config.toml
hidden_act = "geglu"
routed_scale = 1.0
balance_bias = true
init_std_router = 0.00972
head_dim = 32
vocab_size = 8192
norm_eps = 1e-05
init_std_o = 0.0107
optimizer = "soap_variant"
beta1 = 0.95
decay_fraction = 0.847
decay_shape = "linear"
Below are experts of layer 6 (counted from 0) of a mixture-of-experts language model. Rows are named router (the router's row for the expert), gate (a neuron's input weights, with its number), up (a neuron's input weights, with its number) and show model dimensions 0-159. Each number is 500 + 50 x the weight over its row's rms, rounded and kept within 0 to 999. Numbers have three digits each.
After each expert's rows: "mostly gets" lists some tokens that are sent to it at least half of the time. This comes from a sample of Wikipedia text that the model never trained on.

# expert 86
router:456520537456503467512514501572444477485555584470526419547519516572575435476502500487551526473558552509538592535500481488486481492420510424505425549549553543528430481401472550510536512496519391441487524420505507584636486480460471450494468475361453499650524508439493448417568507528469584545418470457600479424522558487559504471485503386495522477474400462467515496526476564468461547439446521553490450483494549482488446432510550481424499429461497526503480498534420546542469518487644460
gate0:556444475501573489480473527569490515526423506428511436489482474480482486579485520582497513503426559484457554430511571464573471516516527428540515395452598547521502563573554577457530514507565493507441505469484421493521477466352547581487483468537472514448578498510503433470447619441553543585439549550485428484455506564558503480579520505479499541511426486511534485532508521511481575455445526590510400467507536492550499538506499513443464486370590455457539447602456394432633471507524487
up0:572416503521513527581479537527464458544528472436492483578460518487567471491556467502541547557420470540587516361517548575564473447403541491550557455540563508586533507475559525502491444455505556481476482527509367533496364485509498508523477425496561518548498473456384549417485524516469495410541537477494520435511498620528423506571486452473601488490496413517435487511529612534442533470470478560534520470437469488598474529490512523486589452438484399570494397544421480476477510502498506
gate1:500466494526487449467552488536481445532460481413481442579532362503465613412477502523515511558393527535511451510478521609523368590485481563493510448495515494467514443522576527611522447467538505552471439417471455625517546494461563535530617495401497475463578531509509525532472528494499473553560431530538452480452655524532527500494547586476548500500558499502462592489519452531475389486483526547448495511493483534500487510560598488479468440495480424485458597548452588482531464517480524
up1:459449534526485500566485394499510492587421573491482459429486587507504460539612408512433477564531521466436518575458514486568533473488495530481450518494463471534521531493387427530421512516495473491466516524436402516476576584473563504470475598562532481523484453544580544488491511566549509455418501524492613530535465506508489523564481528471444485568463475523462598563529515618510486557537556568554495557583490506507593514536583539425516510462497540522591486534547326498549596497479454
gate2:526512503475530455502514447526519447488498479567481491581554507493524498462464480464533601442439504566589513534599602451520533568605487442498445499503478413569524474536490522481556543487536495504468473504590420512555609549565536492540507522471475527390512576521433435448471448495509536454500456451455551563467519559486489475486511574522479522447433528561487414526543455463560511507553475459389449511458399531559393555482582605534409576484569526492588505435496551569613424488446467
up2:470511500489553516527576521500485561512505538374563469620452499534385446480646487565560465476476487519504521472424411568553499505466549486560577448513545485564481437500488546439452494519433514496608422459513544592520441415541522496545484490429570520435549539495505534484502488588447586460448485555541507497541427547602486520544453510518514512476458481481505482446519430528453522479455492491484581502403530537487582552502527447574533477530535478394549544490498538550470367489375462
mostly gets: " two", " several", " former", " some", " many", " three"

# expert 29
router:470409564472367513495474423540497609472485531543499444429446501539588511565544448449482567527509510520549527511426449543467465499445535508379456517486521534493472608560401529501566560457540499511519493532464489542476599572503515589603501440426547475550564508499517514440517444489507496571444454490518511461484642539586458479627523513479498524419437578520493486523433505468540470479459451484453543441518461460410478542478520449514562456467472484488408627519528492568507517464580520
gate0:595490504449532478520477559502536573510602502576543535472492520599536582475561398522506520538493428464537480528471416512436593465543599475417507468467516464496497509544390502554544455509509490488530544436516486409427548536562521422577438497489514564444402440507481428599445490563559531479426585547458444513458562487462505462526496493507439562506475490541584506331484443551518436515473522522467539465544505486532527500522617471400460480495451519479506576546542459584563517448485493
up0:510549476594451558604476437508520460522542440504498562449476552484456491466445489508452462533568540484433521507583519478543558619462498544547459552557558545506476509630462447440474392457567447574448502511521571499548529543445412492574570516478498462526534486520526511452549436489602532513577444524496502541434563482567574473508492454463479460586474528587476540475497493485434519422579437459509469474407443551507509392510471412508548495576593486485622542434440512466513504447528574
gate1:434489439570504449525544523607541591504433505586518441492514525375547516530460465574500493452526525620507579548406496498514508479497496494419505529441556364519455564511611510578519483534545564397498553556506474373542479565506526527572464516419507526472532506500505482453500501537529561473496556490533493454493518452551535582580544465494428570562513541534530440548440560499527487508492466471462451465400482478620527499511452466425505446554608544573522526525540535542553521537593492
up1:511445516555525507486470552524454481591485524467607552588497458500573484482511491488470497533478591465426536469543498484462518460457501536497548533435417534402527494562544512557561482431414546502496520552504508440531492538504441579391467579520561510500560398388483559543510553541474571467506470529504475449505635510461413552531423491500520573526557502405448556416508402584501464515504531443464500488429550531573481482420507497470426387442433506422545495463471420540548420438532499
gate2:513452568541531502554551487476475534596457511483510607528472521445411534489450485473468479540512536581473441483516528558541495586479520460475553525458558561555522583456511509476606493481596540534481498455415487506492484496424555451617439486527506473459465534545469478519558559486542549458493464547436512565452519469557504533470495516549595488539425621525593566515542492546530468535476502466403591517564519535552537484532378539463629551493447496430427547512453562461451569440639448
up2:349520418432599477490661494482434502510418509403459459504506462539547477467504586563488462547413490595537426549410488380605445423498485513477492533484490506493457531528456538586483493520551525517436587483438475553518449529481476525531483438493492555461532550586625460449423476476545509485485481503437495527517463537526550423484524380506578504531529472493501435531555480536500496531445534564497464532482416513410501487516503520494576517535544462552486467431520537505510382500529555
mostly gets: " Zealand", "zi", "ji", " Indonesia", " Poland", "sex"

# expert 64
router:530456458478460538507473513519399575466490596488493428466464491533607551532501500443580603527364492542542553497448512523441517534394501513445427487535545545532473603571548427534554589441513453520518516397545440479469442528562517577525567539457530556572536528473548418407498519553558461518437425491500412493483507560514502551551557559484552418457466581500491530579528548516533524516584442480548513461556497477464523474544535468516522509427423506536433575585482450452544489413539524
gate0:483454427448474494522514472475517555437493516563471571530489495506481546458514599538502563524542465497613524583497452423484562573549485629580490500435505498462538587438545451441505563556517495599426570606513528484349534407499541495590482459402456489541562449548507455536508514560539519483518514493539528491522424541525417585422572470525560527504389492481431615518501560523542508606482517522493522486481519464507561460589509480482506471390445483530526489465523481503524454498415497
up0:402525512547425527428482554475459460474417636440442564536529491478464519496518574513490518533371467501593531480525481530449550578503478555510505495483458493551579573435529497525452476550486424528527511595524528589440505479505448608512517401548475483470506507531581520460520477573438530407555486540468520543509503520473499483402546483452532521424454536459499510449480490594504526514416418501552389469473511547415529474475426511534589530497453591538414605432483522484525462552397540
gate1:510513415511481532535500467535521423484496612491479471382522616489472538502532493520543601517423552558518526545432570435426625475577484555476487487489433475464539422422447431479524503417561493457642558455523482520574487530517587532525503531442426474586534554568569463513497562576517515473519523547474474534392457508495476476491530508490467353568546540527515491461466516473493601572536556488509537482528491491562486592553495541494477436481399497429480535558444547457512472547476529
up1:465478518520465476521524489495506519496568578379598457457529391519487458559547533518534563481558544495456578438568542473456474460465463499570533546579488494617511494463486486442626551527482445505536530525498503543402512506460520491462499508464504475497479474524466448545475416441427483597450445490491514537496524521416578444548399424549493601508433502555491448508456490415496416528504497473535454484534505470429400424442488515424419461570518435555401423505463486499549563646455505
gate2:550405394580576441457554563470495494531484434482509523544477409412482474472465495495479626426474579532378591514516524510426543546470478480539464586555448579582501494479540491533450457546508498459462547563501518488482471576468536442497494507498522517584454638509573457534503522404496523434419516530504509531461511479474538516464488473593592555418483631494486447483500541541495560489512392554413537465500459528518528425514548508520502450409518473445582566476522537495497487573489566
up2:507494470427568510561515562544532520520509484493591487498476449563456424495551496461584480506501523512513492571557480470477518556485487542475502492541500530462630481436481488434456472520636472479438499412502446564521597496573427456465456539478537635504525409486545491441437568499508510496560450530569522443443586521485443496536454530540508555527495619555533544420449466529458411552507488466477495601526509438548495532507462585421620546458487539554482516476523530381456484630430475
mostly gets: "ants", " groups", " pm", " cities", "ets", " individuals"

# expert 153
router:461478523552537594478411419552446509487444524540452543499589458531530618430485449418542605581512460608492547457515482451480537397475609577511442477504550532507504545556498525512492591465497478512547505406503451530553597552496476613483432471473476464574538469438579538469546481490535473532416448467488435511589518478514558540513481518528583471464455463543488455592461489536497489471507466423512421537592540528414477455536463528435475474428461400494473505486485588462476416484558517
gate0:564481383493612569400525522522486447469481442466465508499520529466455482541521481532494577583426484480509549446506528503437533408513585446529487557482487466470491495535587484534545479507475524434495434431481594587519466438456523606541534493530475512504547554504497400539558610501517365473544570470473490427491522521446503485574492491472405493400476490562529480574401511495545524487471503619579486508498502460454521487438512502534437407505490486593521465622598474489558498527589502
up0:476540458473495468528521578474411479473553454452464523556533503445437387514528535447420456481464463541505569448619557442498513501580464501565543508503621557445487477520516471538542530432568555489508585414485411506520542510538431391564423471486521501465477513503460533500458479492524499489523538459456493447441467580464575498432526592525575498517538526436583430487440599456489419463574445390518542480462556415541479446496495483425432439462484574465453517545439557508385519483425491
gate1:531486447529429572432484424546581588525512493515534558488454523492520539474483527481445564598568543485511513559491486567503497516499468504445466466500565425425437555452421480399478453486474555481559557433431428514609523553503550547508435560535522447503520399417596539602445565431533502459550516507532490485419474449515535516504511531446449602452471558587512443573623528554475568585458371438488496452540484566424447518546481535518477470481473497474497584486483492514517466491422542
up1:460509551458526549540399490493551546516556538496505510522509458526596506532419605498422515428492422531504598518456547447469562528538507547480460414554530409481451550488491500558326392454434518491484488497469500461553440543443499502495516414471477472558499517500425456451483533459443508530449518511518524432523498476474540496426488517580411518493455559439520574497542445517357502510394475396426412458496614492514494405595505589485496526504533455490456514482525588542488508486532535
gate2:531512543462562488512561478480488420507512514495466545650500418475527565580554525548458557563538524560566483573529544474501529480402519541474577550444449521465520456545485496404546513445575511513510532508478441494476551503476445563492407409451476488523482477477417531491586513406465454552583515425503462460605512537459549517443477522590614552444418408445519513517442458473569532443464510482593514540496481450436448465567422572540415424496467502512494554517503518491392561462564456
up2:446540468542513520480634581503425510551516504532573522429505615444433521537480478534493470427516557530536493528537452525429423488466585611455616566440483455489378473476566452485499558473546458493498559456434586467527541570453613559574634530461474493423559398535559506531512559516526432453451478468487470584574448450468472456473488414458519494547474535483475561468520501481460532501507575558457489449446601506444542504519526457503554451483532483486479507564539534512470552542451460
mostly gets: " N", " M", " S", " B", " W", " D"

# expert 82
router:496438468474490496524492541491465480494527598499537440625609531484426529466522550462533485531550507500509496481503500524492555560424495524462405557511557511446536532492445387508596544492526482444545457537517473438495450584486487413497566489475527479439591531402556421437507454554426512516456487457447454455503541595480441465516500360548557392474372631498447507567524501498441405523461466505544484553543526494494437534498507484461576496419403521525406505518436510479435551521513515
gate0:495565450434440421533603550441433553500474513495539553484520491512531544527416514441503404420403520491445515506479479361562591542515497393570519547432561446566487553482448460507524598434451546542482470466518495474483455535545577507488490439551450529565459525520468473452538505521479512552452571594473496483498471515480541520510447460485533478522432468596477531660484581431540592441510552519525525571488529501464492506559502504516537368419541553466563478458488542419440567493455522
up0:558515587574561587546526536547581458504512399552503485489457564544559537482453479485435434553600514550510527471542417487434524513483499522524392548448443505495500522501471520545506438576486440473536500568440512531412481416526537516470526494421541556572542417574531505503531404494534405531479409496557468457417506485503463557419510540487529482540549481513607456480429426546586582518546475493426420420522499538564546471451512403545484404526568465489585589485526515456487441443488502
gate1:406488441400497497523488540516536500501473454496509445556523497411477499441490430425529478566543671538428608443509526492488515481565515627501436471445558475517429503456483505555428451491484503421539487481546544460444462533418520562396453462573504451555500468517547407630462535453530431493473519528529443533576448500496514503505539479487489469512457503415493498560427520481487548522507463504526495562486453551508530475486421365396525488527539520509559566573396544387490546519468478
up1:527562590516550464503592534525502455492539463437480453487557539523485454440405554443547458587489487398499603517462438459518534500483468413497436459473459487529484515515476544525552454571447555522487509418552547408524505554500584466426518525509592397521582494459511477528506423458455512479585447539491499559454494352571449467493486571540493501502433577480464463468466510495464465443425578532554476559490562529513454446591460539468638561417448589507465542522541555452529553473457522
gate2:531518484537455447458549414536474494379551517568594524514607485476492567481533511528556460456590526459424405570515498461424517508427461457431486481538556527433477440498576529584606530432503468497455438533489445446513530498556557496506445529506495626421566514468473466547458604507620557432483552524511577451520518534520465453518507487527553417498500547507449490494552515496500484479473490541494496510579385383588557483551441493484583461472430578544495526535419561476521563477459484
up2:584509450521457444511508549504471534459484471498545501515491484496515643508542575518496552513499500546513553638463430430503514482470497411426445477473484400510520509459474504534532520602522473551469503563507597412511452476428558462461489443482365487504567505463474532437588598539514512377501522498562483441465412480494496412514459522538535518439477549574418548515507493581503513467399509474389638511479508462503516519454560537488497504469470506480530577593399413449485535492545530
mostly gets: " ev", " support", " success", " Hospital", " subject", " host"

# expert 74
router:467446482532492589513456405535596572508520540532562439504482518500514496629487446548481572478468564459537593533451461530477536498505514453465417465419564536498443588553560412528530531456463473437492493482569359527434463526519469599519488478501504484508603530500577472464488455472512542523498475474426499389532538521524480583497538365589533385480497565485593471558484584444457454467504477501428444574509526539438493494562519444474493481438473522589440497561413537498474506484477551
gate0:447471536479489572499511407503510446589438440485476426509574466487418516531482546546493456452509477459574577488553577612410493499550526515490429567451516428641500550442476539619465494531498457467458494530609450516490466438474531441505512444459529539507516490513399540508555556505482458598504553548511508518481533564461455486648492496580510493357512433546476566554438451523496547484485493494561496439531504541498555408446514494518470488519442533415587533450512501541587496489488405
up0:610493577546471461491519540456524485462422477385496449500501534518483474500501528481500570551467508483520491479534580550549467519504489533516523532520527549470481519539523559550426484465442488467528589529560449451439482522519426562489504474471468491549502523436478489488412534598435518478541358404440514666548469520497470447482522417445471468461565526571497457431585431419480557548577464532492561427471557515392495518452479602497527539446586566423360526510581474498494475472455462
gate1:621530544462517486412430523527521554504483475512538510522546496408597556531551548483388615522489486490559554522435554436474497407540480524620419550589552556504437495533428470618551544562418572517503448542505513554470434525562484562493441535462538509555436544453554464522457522550493460464544424595519577546597452515556522594544525489561467507507490454477516560520486469504480484497489507477563442479500589516448504447511537465439455451523504575572541562527523592458494559546448547
up1:552551528502514461477572464503511494524553497563556471504556504638466433493475517476518487531465460416535475443460628527419484452392494497462471527520467501579406466492462558432525466477584439452394451512510538488535505490519517412577487598370579480461503491620433469449533550488495529475527548455580510543501441530421511519414533501484521483540504563548449447543509421500449487449506497442579464417522516485543407521569462498540495520467462485474465444429565460494501474466672509
gate2:497459497476511499577501392519473428511468566646496418574415483444517421523550494521528447516482527524453538613518499628580546489555440474542483494535461569529459527520452470548494530483561507479426452483493458525542467565552514533497458492531415442517481415502489569457505499541505528558471541511448495577649530566503566532526546571566477500542448450473490513553410476550454502543584530569466531490473483584496419538529614462455501461448523516516376581541567509463464440494498595
up2:414534513493472527519530450518420399520460479479624528487493479531550467527466518525562471500445569542427556515518353559451550512528463459534513511453441445500496498503430554500568502453484535435525492508517468559541508503420359529515499371550392488511481505401575535535515401461561480541526479474529488554560545544470567557452542458498554450530515495507500454537413526551520487603536495512441515501400384500519549494486521482387561559467537472496505625469511453506577533551415532
mostly gets: " Labour", "elt", " Conservative", "iji", "ept", " parents"

# expert 42
router:471505529513394557480456521520486497516576461491532373520586432604512504470513508543537534560487458584537479499524479524460506533509480458461536566521512535522496492521456378561600532506497454555630478439559481530468525557399470604581489464392446483479615473401555509417606487527441493535502431422532498469481507541542441562512530515501521458518446600461464460491520509528442528429523416579461458455410404522457528476502579405474538457474520467517459489490519499560531423479471529
gate0:493510455478528449542438484528518479553496586521462500464520504474457423519473522539577502554470482486438492540579518435520506507512549461378515532456556480531491530458419466452467409566611557442515549340522443502494514574493431516570468527466452520526532459504537505454509469399504490548463467473545486466520521543457418549593508511567490539406501539509500487605454466479440434491513418444477639446400541505468559472476602412434527431438517534476603506468558488543545440480405449
up0:459527521435507474491395470469497475413492501501515559587435480426476635455459462397421467515391509392505528497576492498574500521465464579533495511566537531418457503420568516398465449546463419470596534555579534556520480492407503447506505547496488437508539505568523472538477560439597517506565542461526449464501433427528504391508540483535482475508496456501455492562545537528522430463525519564567438431576467514583428488517542462482468535554561530544527442473381459482490539539569539
gate1:484429519570504441435488505460428494564528423481409532506445404515505567483493613443434458485446435466484504509509548506378451503460457516440533506538547496429431438494457497550630401495496558404501576494562457451475583488530438553505435528482503505463537493492499507427497467511406477539499496515519478473501596487545555528494564507533463546465571558496497474443513477615563514424416446497512529444560474574501595490497485457561456349574424425509481516502501535489487433572433539
up1:514550513488443512525612452497495486420469521468466537504469478512466467519502421462532620484525561543561486424476476402579490459496536506475495499417444464554564456459568477531464458470539528526467484650479483500540431449509560448481578495551514451571466454499489544485578383505588498524530582539375485392500478460559535482516474504448534476514431484520556412525395465538422510507570499459548525588569496482442452460538521468513401444554477486384578479577498486461587489502569477
gate2:528497512477568562577398505539496463495582622500511522571513536500460451496398557488577557520467492488560527515519572495454488486446562542500564461542564586474473448568472539542492510384497401484445492498437378472563442522434474510448495451459569567532415527516499528508540486454525456466597471423541470587534524505551483482538493501411442520628462520551552444590526552550543491356415504488492476518546506492494492522486531422557558515473452494603538509507524581510564461551442519
up2:430482464524475503520418498461497462559396470471539482574442423485466402513534450582571351551500478562405497464529513377399460484553531492473511539544569579449471454577470492451399490528475482495468509467550533414455467480568493502522510504443501562540473466449498542448511531486467465489484412473471422558535453522499481487501535498457518504517469572550580403599470506500404462507483525455468422495634520397512438479507379477572520488478524476453546491477459445577409444503499512
mostly gets: " father", " ship", " mother", " ground", " sister", " wife"

# expert 65
router:449535614560503466468507492492531531534563488527577476550650492447426579519591510499530484528490572570481515452539537419470500492488573388477419601526535535503476565544502532491602545492517411480524474529618439511526422640420516477480558487502509465456586548443547512508549424421430547592496475444527455456470553455516488526479505465545542415513448551492464463532508482475512527385462450510523515515477458526486505579541517433467435483458438490543429525429469495527518493462502624
gate0:467600462409510434483591445564453540384580464497486478533578461552529482426421528486517477441462531447543444468535470496564491474468518417473602518495539589511493509491561480487472539446500662511551507463453466504400541545478505493546454548514484515419522450552467493435542612495508494526519514415445505525506528503575560434383490439464446541549421489522566455585524532522495553451511490460485526557514466475434535584547453502493622453457455518596579565527523504519520508529543592
up0:521481565484534507510440512521469414559475428501503543561581493509458541480514459413557543458509498531467494543537455513485471573649571592438430429450470570449646481571510559461553460475454437550521544429475505502460443506555381492521499543592502457490470486514553543473415489467533490586493526510505471541528442493626533470414477495477437405533480402477547478511434487424535471444533501500444432550442526499523407481486481554569481520538533469579536562443602488601539490465488500
gate1:443524474505598456587430540555542507476536423411469474583499574536417604575560522491471517456401599553449491538568487526465559444481495464583485546507506501490494508549430553513552510450641530469498468497587467517435573436431529576417480480448540505526596485503483449598500575456443456433588473433492496484530504542512448509458595492481414499471547544495474520535500470448467524482420451488492516507396447517507512535512476460523440528474510591593461560525488546607517572479467538
up1:526540514529444509475427597508494425456558502516463567549548507568502508489481488511475494458473566545391356496499502522549534471521425546557463541589449544528482510491454522460534462525576493409587486477546508501469487575458463537481454502491488442523539489503406506481433436473521477508511493486474455530470481486529506430600444444417399570405580428508445563509460494560567504514545537528509452566411624509442491457561594486584498552501591515529587470451564540633531511403474485
gate2:514532507436553580476527465489670445476555548486567495510596587566574447559502466518486403513486436545506497474421636454421526499461446509449498444548496551452487409535516443529494511529475601497474579567461470493496548504493413534507404527532476482465545549504529548422499425481447507461484462503443390539488635518593609502490595470481537561515472493522484459469504463483571528519517480466479443446508485511567467566529537492493593499429458545575513444464568509543482510528587497
up2:533467442508515414524500469457522595458604437450520572437593512529455477594558493448540453481552505445421499625601476450479422549442359538476452452479540525451480494546473523411497507442579540524472497429497438469528436603484436507476519493508541480559525458570514592533409509464553540560483471520466500500499539494462474505491524362455509513510473576530392496451540474564510491492583502546463496482448499580470477482559460630428534526524454475551449457431524521526476479557428479
mostly gets: " List", " battle", " Battle", " lack", " sell", " cover"

# expert 11
router:504460575538493609474403481495601592439555611544519476492529475549644545532537455479499523447523572460521466474459463590502534583513511580482432499482513468525457604563461485544491548399484481466488457535544420468456545617442477573574565482423490519544566530530504524449529469502497488565483496474519461417508530492497484504578421435456526505459496546538523529508424565409459437453480540459451410565461480459429556531479558457513437359481509495489404523465480495434511488468525472
gate0:469572449555523557500445465488548547572526466549501436458532403482488447553412441506497613419516512540618583471530490491425533545467465527398434459516541461544467589573493472426531455493534449445523420465491574560514464540563533502445547547529525466493376543476517409446529584553532496418549509607463465471509525631526472512484549431466496512580554534528436533551478449544480466448448530451442487440443528468575583554549512512496506433477467463498513512543525624513529531464472525
up0:605568509581491528490477505531429426460492492459515494471481441575536544550524573547536507477509540501482491501584498508525509520538428403454556489399594537447546492446452480442521496499450506533377539525509463622463529548581555534509500573451477468478555453500503447576538539519406451477456473393491478521507522455468464470453569511565539485476537537489515487483611432405412455582530468503456455567591518474503481525421422458526516518314458549521458453522524553550551502594499498
gate1:427482476506432542560518613547453471518555389527529507473409479485476463542526503536529545460498438524541461419528459429446538570506537456515413610485508512596493520541436507549591483525554436492577573511440490439561524512500504482469425525429480509529464476461566525425467500479462518476479570454549507558462475564525474472473388460487458559458513557530570491571516459577482456503422721522472533496488514435486577458488507537431537453524494607537526550500493568487563512548415540
up1:565457527509477472545457449549460403478382501488505528440471533499442529505597425535498511460629442628528588512640621584551462489469495447487577491585488549479446521509515490562473449497447523532504506445538461439536404460478520520503515536421470492471532512507444544593530608445562484495535549485562475501500539466486581513560542536496464428576474537459393498537426534530511461475442391487496517507542496480516480440483519460625476570505529499448487564522580549506532458454549455
gate2:571553578581516555437531502494494561490473478521429605532593502522532462467497519550440556494484492466543437522515507564535626489527535509473442534503604569590482508509491445485511490485515425475566506613493513474464543493546538505564517517430480512538428526505382468582464400451459448505484435561522455491513586534562488525501474433472572560549495488436584459546360531556501540483407561481481492592456462419546495533488482505410561398570496505542504447448482528434566489459567572
up2:452545579496561517436487524411521520414472477479492449480555575452522548560556507513433532455440497505450562588515516595508438484479378581393515439523517578585528468509539498501511468530495542498515522475595465504496430379540515525532543455490439468543603551458520491513588528453534596504559423564508396517529530559548553571493463457423532435516517408513572492495429515435522501507432582549506484408518448488496493488527506487639574504479429510510447466473525499499380483506554520
mostly gets: "zi", "Go", "mu", "aki", "ji", " Gon"

# expert 55
router:517568510519413577464469466486468513497570584550539441464497477586552464528631381448488543525421467528551572522477433493506459572458545459397496445469529527445470550513498476521551552417540429530562409511502472525443478548530556574564540419487557456528506538493540516423524481522491487525417368450508482401531555459585486442579523403491489462470412590468483430464477510438509551511481456525504517464421480464399505486501508431522536454428584478570457505491525484522509573464513585
gate0:458519483534484501578555459525408478510517599468475404501493515572512583462478549503520487531482386565449535635517534481504551417488498446585477445620572584424475510499455589508603397383550439456500547507493431508464430451483407480478526490455502495584465441506577547530492522406544479506454459499548473497512448485498515441496449571528514527511440442438575471522524460557514449484541559442465497454509547489559439588606496477517484488590494547443565506483511497492572479481414531
up0:539515481571476507534517522517500479426475476425583502560477443522460505453528527509504507487564458539472477497532510565547488405551498488508506455524509500473450461465381387448414481526509401537585573517519422515457551471415447481525482542476551512510563494386582497533549510640508498578547531527598506533451528568472466402469556492604560475455546396562489441588518591505484459495524544533508506488524480459543496419443513511564460490461519643466505423519503610409458467511431506
gate1:431529446579575572516521470523522497553464488487538510441533561548546573512538407464535568545446491535517549486510469532487526488545518466540427454469576568497543562471495467474488447433531556504532539611532529567513574450411510420486435523513545502549482480489550493448505557598553543461502521517437483530543574505542524539636602469604576512432538502618544432418486499573559582586535385528525505478534490596541499443576540515527500578439532513451477479459541519467543486420543577
up1:542560426443426490499490537456530513450591589407554555484436490405503484543433500511456509438512450483489508466512509576475481506426458492545495575573452482466548441555497466499449556428483461379598543581528448474436444440592381524485541502487517484497495519484527429512525432439445577501457477479338521457536586460448511522471502521522473488429492527513437419600491481508530442474513606576400475570485471584454474547444575539471437491455530536493524504516432465533536449497524440
gate2:448555497548521518430472458514397485553428522529602466539471511442512413556496517479486482489504403470431578543470480529474540518449525467454476509436498597422486555523469521525527551448495587456462385461526583544427495474487459565466472428565542497433421379536610549472541533435508519479539485525485498535574530539476430508462458505551484458517554516521514448469546463562392442503540450421581608448539460476535494536471523517384456386443554553471412529504444435528557509540459538
up2:505511495535459598539472458507440578562608480486573511491481522484539456494602518433469461427479489502521464484498475527560518493469534509535485487480492458566485559524456492394523575404501439540484552507550526531488495527511464524505504575510453412500563434539424371475542495477494442462466508497439476569517417518464562492521582589555503640533492559465411467598616539383569528429556504539518406532493542528459587544459513493461504508582543467538459506527472628420527444522456457
mostly gets: " Democrats", "ń", "yer", "nik", "sky", "ury"

# expert 49
router:511512463438478542554538455512431522559475533553460450551504500485508517485550486509596531468514594548447555528506490551374583501443490521534368558499564496464458569475497407472510522491481481434463477516603405525450526518544542390480524536444400515485608618457592520439519514407496616522464528577430479390494532518519524357573552469581522481506416495533496507519492512520479510497467467455486467551458527479533477534561556535426503495531538456577497465531536518511549592440512546
gate0:489500488461454475511629493513452505506590578481528471545533408423461498453522471487485498558503548441488589561499587485421539536518556510497513465531516643481461492567460428415480406423518424498455498444540433564440455558527481471489454461537446549556482547562508471506478437431534612463448604494513464452461470479430597436513580491535531478532486616434441481501461598447559511439473468512474539487536460512535542468586545524474555463480470533557511440557627506442540459531434495
up0:548402397520453548488503487409431495535437535540568468464453451470558563433539444517574518490508438520497567519475556482549458485509540466489485520462570410507489535579504512527464517560534486616602619525499504519476534465545424436588447475445465463469519575465526481486594384458585526417453501538512546480535411492473633485476485480471510549495548562553496482388547436511507551536534470497504491465568515513524468492591518536536561616458632513499474535495580486514494460522584509
gate1:529523487487526413546420507461511533499445557464444506478443483411531499497517531528601540531447519520503530551448556491544534480479532495484548548559543529489401574489432537527564431693504609472468464460516401419416450527518515544495465430532471516509580453532506464490512506442554528518412433550574414538526557577472476519445503555540541493555471489485550453408544538473476501416549470551612521579489487535588488581448531415429556406507524551403517468544477504562485508519502509
up1:521461447488487454398414543512483458500439515468484549495402472477414503418518457487462526522502416462469526465576511511496530444453487453501457413452475474506465484472520571511520543487508384453486429383429498531477568463506381578597490466514517420431518499517552475369485479409467473474477536548547482453647405472489507467459494495491523450605575439540534499465514519565537548538484487526517521540524499563444509471544484524608580436500499536543457609438419451471488600513467458
gate2:566488505425496447479532537491560543520543449515588541469450475428476451473486441528574557492518466535461492605529414442437400469511468484519474485533431562558616507481513488478577595444534507454421487579516511508461493422436494481478573437406448543555515584505588476588435525498449531535507533489501442527608426613463526433629540464500570599525495485553516514551509489437436478484519448429462494411503480489482522572596466526455522419536522543522473454450565519445487530432487536
up2:544505568469500584586582527505549426527446451559567562583523554442549486463496506550564421536503459557440500493518498474434498474484483461441415544443495536463512520457490523474452446515544505503509531427533522549456499511503583562475511476408464514425547527460610501509521519500540461526449436542561487474480504582496537409543558448461575634518494535505427531536552472585510506619482495563454469566443514428600448571594540568558546441492537517520371501557536599403551483474488487
mostly gets: "rupt", "abl", "According", " sell", " List", " disp"

# expert 114
router:414495476499442501534514455529539486486544531459505476429549525615463472499528493489495471546478514534456473511524458505470473525520551471442469531539452524492446537356489503563548534533505391483558554390546489554568467537487531461517486532329491504515575455403553568441615446509467534567445513411515517480552563456542417501500476453547500370531470552441424412525491535443433523496439517538501432418497433471482345454461552424497499501484460499477395508563519516541448483461496507
gate0:491526441486473458461420560643509461508468464535523578426632465528441509554559531356520448485492491612461578541475432485504512564498436483530481509560521558578493499475545448583488522510537514476517443474580545509553482524491539462535467450507504539446433516462438541526474550554368508561481551488448478487511519431511558478453465522465461453533510478621493491565425471449430473550485459446462495558517502464545557524486506524487570538504457533487502614607434612380545460473542445
up0:542514568568447567532530512476466528428511485535487496520585555490409425490560468534532448469560573375475582572535520505501510478587524475608488489515544497594547484526536628499476524465471517377480530586459615536445459536514489419516494434516489485461497474436489495488490486458456506426488517538542472490498526525581496549524539422423537440511475473605452543521467463488555447528525537601509405477493547510511480581461533516582540469443444542458381576582459509560601564532540450
gate1:502427440462561551548492463491529460533444474464581504565528561543507564433527463493502550531560450446436500572446459449481510462599479476510539588416543498499357549517488475461454559392444485456454516501516467497566557578516461526528359478492546561438440509424465486571554398560524440556481557593435456488411458579492510481515447567534514532523469492616488559495497516580449548425447553400558521532510445518562532471456530460502531569435507507532448549506552567478564517475506480
up1:557513534560434559424559434496532511446489536552538645520477446446429463526582387554529487496492462482374563549466431461454510493487518545508559549523456574491519441458516451536536495518587549413401501515447567513384496456561525563427541507494536513569494530597575522535499492416531515612530533526522495471512515490470540551474558477584573525509520601446516416573516534456538489535536459519527479467410487411523465503471521378463407501486476469513468506487535455499599524542474462
gate2:513478564527448495571447409587508406603549487522520555531499552560492566561460483518520481478485485512446539416479533484499512466419450472452518448593601528548449561550558555444553540422545512486538518531434515456461459530508520472519467436532555510447483527450474557553529506546366615551460496461485458548477427479545510472479418407518564479562478472444542422555516519503596540546447584424530495493499539360607485447519478459485602584557498536513455537510458480431539520560548479
up2:395497453508401481542490486562472540551443507495461583442481526484552463487444529434439445468465528491506478475450559573438474448471527544422504500534498502524451509417481454540509555429506483545538573487421520517532416565489455456485548569446480498462479388508499572488592457531486486439426588532442455422571387432510569572463470513496450469478478487475463444525432559502515456534501553441549480395589590476475509387445504487505566578597428539544486537565540372505457489501556449
mostly gets: " new", " former", " original", " old", " free", " large"